Below are experts of layer 4 (counted from 0) of a mixture-of-experts language model. Rows are named router (the router's row for the expert) and show model dimensions 0-95. Each number is 500 + 25 x the weight over its row's rms, rounded and kept within 0 to 999. Numbers have three digits each.
After each expert's rows: "comes after" lists some tokens at least twice as common just before its tokens as in all text; "comes before" lists some tokens at least twice as common just after its tokens as in all text. This comes from a sample of Wikipedia text that the model never trained on. Tokens count by the router's weight.

# expert 100
router:497488475501428480537471493468536489483495477450561558543509513531497532532508495503523541529468492483528526516497520482495498521530502510512491489514470441512514485473488461503503546498501505479478533550482496523510489526533534496489456509497516492493504507514513506513518492538529462516
comes after: " was", " the", " is", " a", " were", " been"
comes before: " of", " in", " to", ",", " as", " by"

# expert 54
router:529478514476501476557524479523491519520550521512491491504515525530467516490439503472537544512503473470511542510487506479483487522555510466488501481447456486512488444489501513553504507496529495531491505482480523505507490515505506478505505527465526516497514487514507469536511484513512465483
comes after: " ", " a", "3", " b", " m", " c"
comes before: "s", "al", " of", "ing", "ed", " century"

# expert 10
router:503528519478523506503469490536467486530453526493477451455483436503487461477527498479480531493522560481484539458496521519503501461528503491496489512508491513519519470484518518466492506505529508470486529469517506511470508507479453482507492538494515496509521528458511513493483525494475494463
comes after: " |", ")", ",", ".", ";", "---|---|---|---|"
comes before: "|", "-", "\n", "|---|---|", "|---|", "|---|---|---|"

# expert 97
router:478548490482529500505466464537472494532446517499479442461499436507477445479517494472475530499520550488485525454502512508503489464532504504490505514527515537524518480491515517470492503507524516482514516480490503505472506513468444473512489514489514501514516512454504516491491521503469491447
comes after: ".", ":", ",", " of", "3", "′"
comes before: "1", "2", "3", "-", "5", "6"

# expert 49
router:499497482491547483531511490487506497504504502462481531498532533502487511473531506511511497458476481460507472510509505467481510503459558457486472511521518466508543464533497415512494509478469499510479515510504489516575498523490530490491502534504474482512541514529536461488501503488518472543
comes after: "-", "\n", " •", "inomial", " /", " Running"
comes before: ":", "=", " zone", " name", " /", " code"

# expert 120
router:500526501486511531525465502530471511516458511500484465462488432504499459467537496485486524493507562486459538460487512516514496473534523490487477510492484506527507471499515516448507474504524511458488523474526502511472507490480438494513485533495515494513535514454491515495490523490494494460
comes after: "0", "9", "1", "8", "2", "7"
comes before: " |", ")", "–", ",", "0", "."

# expert 90
router:475510475514525487534496522523490507515513521461490494528522471493482502513494512487502471436493527485524522505501472493529499493474480437543520458503502511474508468487479478472515522489511498510476517535512486466502458489526498483530495524496516517494442442496474505504485520479520495482
comes after: " |", " ", ";", " a", " to", " be"
comes before: " |", "1", "0", "2", "3", "4"

# expert 3
router:503465456505498479549520471508521501495536517485510525485533497506483532494503502508498487528452441477497491476523466496531514552519496515495504462539478485475489528571510470533500507518496512450484513509486476524539489492508487516513478481523515467488496482505516482464501470467533486487
comes after: " the", " The", " a", " his", " this", "The"
comes before: " of", "s", ".", ",", " was", " in"

# expert 21
router:501513475494486491512489485542514505505489468481524511507524487457491508518464517509516480476452521466500498521477493499491496496484525485499529510450508468469470466507486458491502471501517497474475451501517515457508471477519513504518505517476515504470449478479436467493465523497522481485
comes after: " ", " (", " $", " £", " #", " ["
comes before: "0", "9", " |", "8", "5", "6"

# expert 117
router:498527522480522505502466489535467495532457527491476450455485437503486458475529492476471532495518560480485541457498521519502499462527504492497489511506492513518518468485518518468506505505528507467484529470518503516467509510481452481508494539495515494510520524458511512491484522495478493462
comes after: "1", " ", "0", "9", "3", "2"
comes before: "9", " |", "8", "0", "5", "7"

# expert 6
router:500528516480525503502469489537469491530456527491477453454483435504484461476526491474476530493526558478481539458497522516501498463526505494498487514507491510517519471482520517468498506505530507467488528471517503521467510507480453481506494538494516497510518526457512511493484524492477494463
comes after: "0", "1", "2", "–", "9", ","
comes before: "0", "1", "2", "7", "6", "4"

# expert 19
router:509508518471489486525505473529487520497497456503504546461470485510499504531505540503523492450461493521486503503492477481484471480484557495501482511500495488475465477533513523489492485479539528561497461522535514452510526496477472510473474505527479493525539472487428528538473537499565536498
comes after: " ", "1", "2", "0", "9", " |"
comes before: "0", "1", "2", "9", " |", "8"

# expert 38
router:516525507527455467510495497502556518535514512529517474529511469496490496521518496489502500511473522469530516455498479521451485486530513521533523502488553478524519538468495467522501492511496494482526529475495511512462532459533495496492500543499503494530484503509488563488507531543511516462
comes after: " a", " the", "ed", " set", "ing", " to"
comes before: " to", "ly", " of", "s", " in", " and"

# expert 15
router:508499481485455482500503466459541484462499496492523488544482523469528491538483512499529488533496521489469495524489511477470508487493475511542462489527524452498531543476449488480504477497482516461449500502467523524463516506535485459511472537518524500512514511476519521481539506514473492502
comes after: " was", " he", " were", " also", " and", " is"
comes before: " by", " in", " to", " the", " a", " on"

# expert 101
router:515523501497455471527537452521473500490538523471486483489509542470502485529512503515517472500488512509512535500522526482503508546519471513488504460524502447519512472493502478534499502465542495518463483467484520475523513428508533471507503481502501481507491506514489447488497478505489467486
comes after: " to", " the", " and", " a", " that", " not"
comes before: "ing", "ed", "s", " of", "ers", "es"

# expert 47
router:507510494499501495531463505558451496490497494540534539534494522535482495495491507507527529484496501537508481508545531513493457525490480492529515519430450550500496464508502500483512508454514510494519471534518498434565514479496502514498532447492475501510528498516494481506493521532510528508
comes after: "\n", " =", "==", "=", "|", " =="
comes before: "\n", "The", "==", "American", "===", "S"

# expert 76
router:489520488488486579505509491473500510479521456517539498495486537501526509473487510492527499534495444553469503530484493533507488508485505520547511467511477487528459522497481516463503456491479533495548486521483506497506499476498501499522446478525527538489503476511477469497529542543513517543
comes after: ",", "),", "\",", " such", " well", " but"
comes before: " the", " he", " a", " was", " it", " well"

# expert 66
router:501470471493526536473527479480526499528537512463522502535484508480559500484507503512492507531510463501491525517473445511536499508471516540507463500504510512531520535492511478498508489474462510472502510510486541459481514462479549537516462446517501507503466475520500514525517487475526541526
comes after: ",", " such", "ed", " known", " well", "s"
comes before: " a", " the", " well", " he", " an", " it"

# expert 51
router:504464495532514514493479504494491495477476493526551546547534468490539540522463507493511524462481478521501484487487507521541531538502478511534505449511475499503488481494464458459486474473466505476477491506527465495535476464495498512506529469474507522510515500477479476540492523511504501459
comes after: " |", ".", "\n", "==", "===", " =="
comes before: "|", "\n", "-", "The", "==", "In"

# expert 52
router:497507458519499478513535520470458503481509490543516532486471497530482546491508537521499475493465482537497460546513439503476473502471506491509483525513519493454495470513510521507507502478481474574502484529530463469533510526457489548490532458522492487503530488535477509513495522512542485506
comes after: "\n", ")", "3", "4", "5", "6"
comes before: " ", " \"", "==", " DF", " MF", " A"

# expert 34
router:488483491533507477507497505459527497455479479454503485544485498481528479529481500500484492540490507513476499511464509478540543503491486556502445471524510526458512485492495478478508519545474504479463505519513502514508512519504503520518463517478514541496490479486520536549528505497508467534
comes after: " it", " he", " It", "s", " which", " has"
comes before: " a", " been", " the", " also", " not", " an"

# expert 62
router:496497456492520507473469503499508490488549483470497498477475524483495484509473500515485526539494458483499461544481462542501537535513471528483502485534494499504501525474482509471509500550501512472502485531516465501490503526486542502483471459526482494485471509503526498516511459484525490503
comes after: ",", ".", " that", " where", " when", " which"
comes before: " was", " is", " had", " were", " are", " he"

# expert 17
router:514529519479520505499468485536470483529456526491477446457482437504486461475527490476480530494525559479483538460497520518501501461528504494497490513507494512519518472488519517467504504504530507473486530471517505524470509506481453482506495537493513494507520526459513514494483524493478495461
comes after: " the", " of", " in", " a", "born", " from"
comes before: "1", "2", "}", "al", "e", "k"

# expert 40
router:499496507508529474475489495522513518494516496462469558499512523507490480549500501473507528442492459476503494507534517475519530522471551484473488511507522448465543506487520445550492513521485519508459507497511492516500526525477549480515495547500479468517503497464527436521465455503486515477
comes after: "-", " |", "==", " •", "inomial", "al"
comes before: ":", " |", " of", "s", "==", " ("

# expert 114
router:486515463513503493510535484491538502483498519494555489527511522502560506539509498518501473517488505511505499489462495523483480516513517513519482487536542475481547535468466455502484491483470515467471495489464524496473531481525518481473486508515493499519503528518517534490560505527533494511
comes after: " was", " is", " also", " he", " and", " were"
comes before: " to", " by", " in", " that", " the", " a"

# expert 9
router:550529506474494514457480459546456476542466529504478494478524470485531454476534488515490531491529569457465522473487472498508470463516511506477510479506534491521517442498528519498548484488533541459475494508493503507482534522469489480526495546499489512507530523488497511526468538477472480468
comes after: "1", "2", "9", " May", " March", " August"
comes before: ".", "9", "2", "1", "8", "7"

# expert 75
router:504531521479521506500468486535470487531457524490473445457484438502485460478527490475479531494527560481482537459498521519503501463527504494493487512508493514519518472484519516466498505505531509467484528470517506512465510507481453480510496538495516496512518524460513514493484522494477494463
comes after: " ", "1", "0", "–", "2", " ("
comes before: "9", "1", "0", "8", "2", "7"

# expert 88
router:505527516478521506499469487538469493531456526493475449455487436504488460475528489478471531496524560480481538460498522520502501460528504494498487514510491514517518469481520516466497507507529507466487529471521505516470508508480452479509494540493513496507518522457512513493484524495476495463
comes after: "1", ",", " and", "9", "8", " June"
comes before: "1", "2", "7", ")", "8", "6"

# expert 108
router:522529519479524506500467486536470502530454526492475458454483437505485460477527488476471532494518560481481538459496522518500499463528503494497488513507492511517518471478519517468493506506529507467486531470518504520466509508480453480511492539494515493513519526459513513492483523495477494462
comes after: " |", ".", ":", " $", ".\"", ")."
comes before: "|", "\n", "0", " The", "1", "-"

# expert 63
router:502528521480525504502468484536466485531453525495475453455482437505487461475527493477478532495519560481485537459495520516500499463529504493496489512508491511516518470488519518467499508508531509469487529470516505518466508509480452481501492538496516497514518524457513511492483524494478492462
comes after: "1", "9", "2", ")", "0", "8"
comes before: "-", "0", "9", "8", "7", "6"

# expert 82
router:512475504512455487505570505488508497494518499467499478502482519511559535554502496524465492491494506485530536488472543468495536503498481488464505506540480449508485462534508468541497537461507491550546526505466514487496483507547502511506535494467494489517476509521474472489474464476487481472
comes after: " re", " in", " In", " de", " Re", " con"
comes before: "ed", "ing", "ation", "s", "ated", "al"

# expert 30
router:502529522478522503500468479536468494530457524492477451455481435503487461475527489479477533496521561479482538459498521517501502460527504491498490513508492513520519472490519517466492505506529508468486528469520506520468509507482454481504495541496515495512518525458514513493484524493480495462
comes after: " |", " of", ",", " and", " the", ":"
comes before: "1", "2", "3", "4", "5", "6"

# expert 55
router:509529518477522506500468485535469493530457527493474450454484437504486460475528490477471532496521559481479539458496521518500498462529504493496488513508492514519518470486519516468500509506530508466486531469520506519468508508482452480508493539493517496513519523458512513493484522494479494464
comes after: "9", "1", "0", "2", "8", "7"
comes before: " |", ".", "–", ",", "0", "8"

# expert 48
router:501495483513506499509491538462492482504524476488500540497479484458499517440516497492486494519520478555495494495534480461521471500493512485491495473498525515545477508512502538487500478498536508518524528523520487489508456446494436496479465496485502512513521472470513535497548530519528516542
comes after: "0", "5", "6", "4", "7", "8"
comes before: " ", "N", "\n", "W", "2", "°"

# expert 14
router:508529519478522505500467485536469491531457526491476454456480436504488463475527489478475531493518559480485538458497522517502500459529504490496487512507493514519516468490519520468507503503530508467485529471520504517466509507481453480513494539494515497510519522459514513495483524495478495463
comes after: " |", " the", ";", ",", ":", "|"
comes before: "1", "2", "3", "4", "5", "6"

# expert 72
router:498486506511497488492534514462478506505525511483500524508536520512483512478503495515510473467492462478502470497537517464476534512486557495499455487504493454484503469535480446541503533496475489539504525517539468487542484531505520498480520507521446506506509512541537463495521484502494495530
comes after: "-", "\n", "|", " •", " Time", "Personal"
comes before: ":", " |", " /", "=", " code", " zone"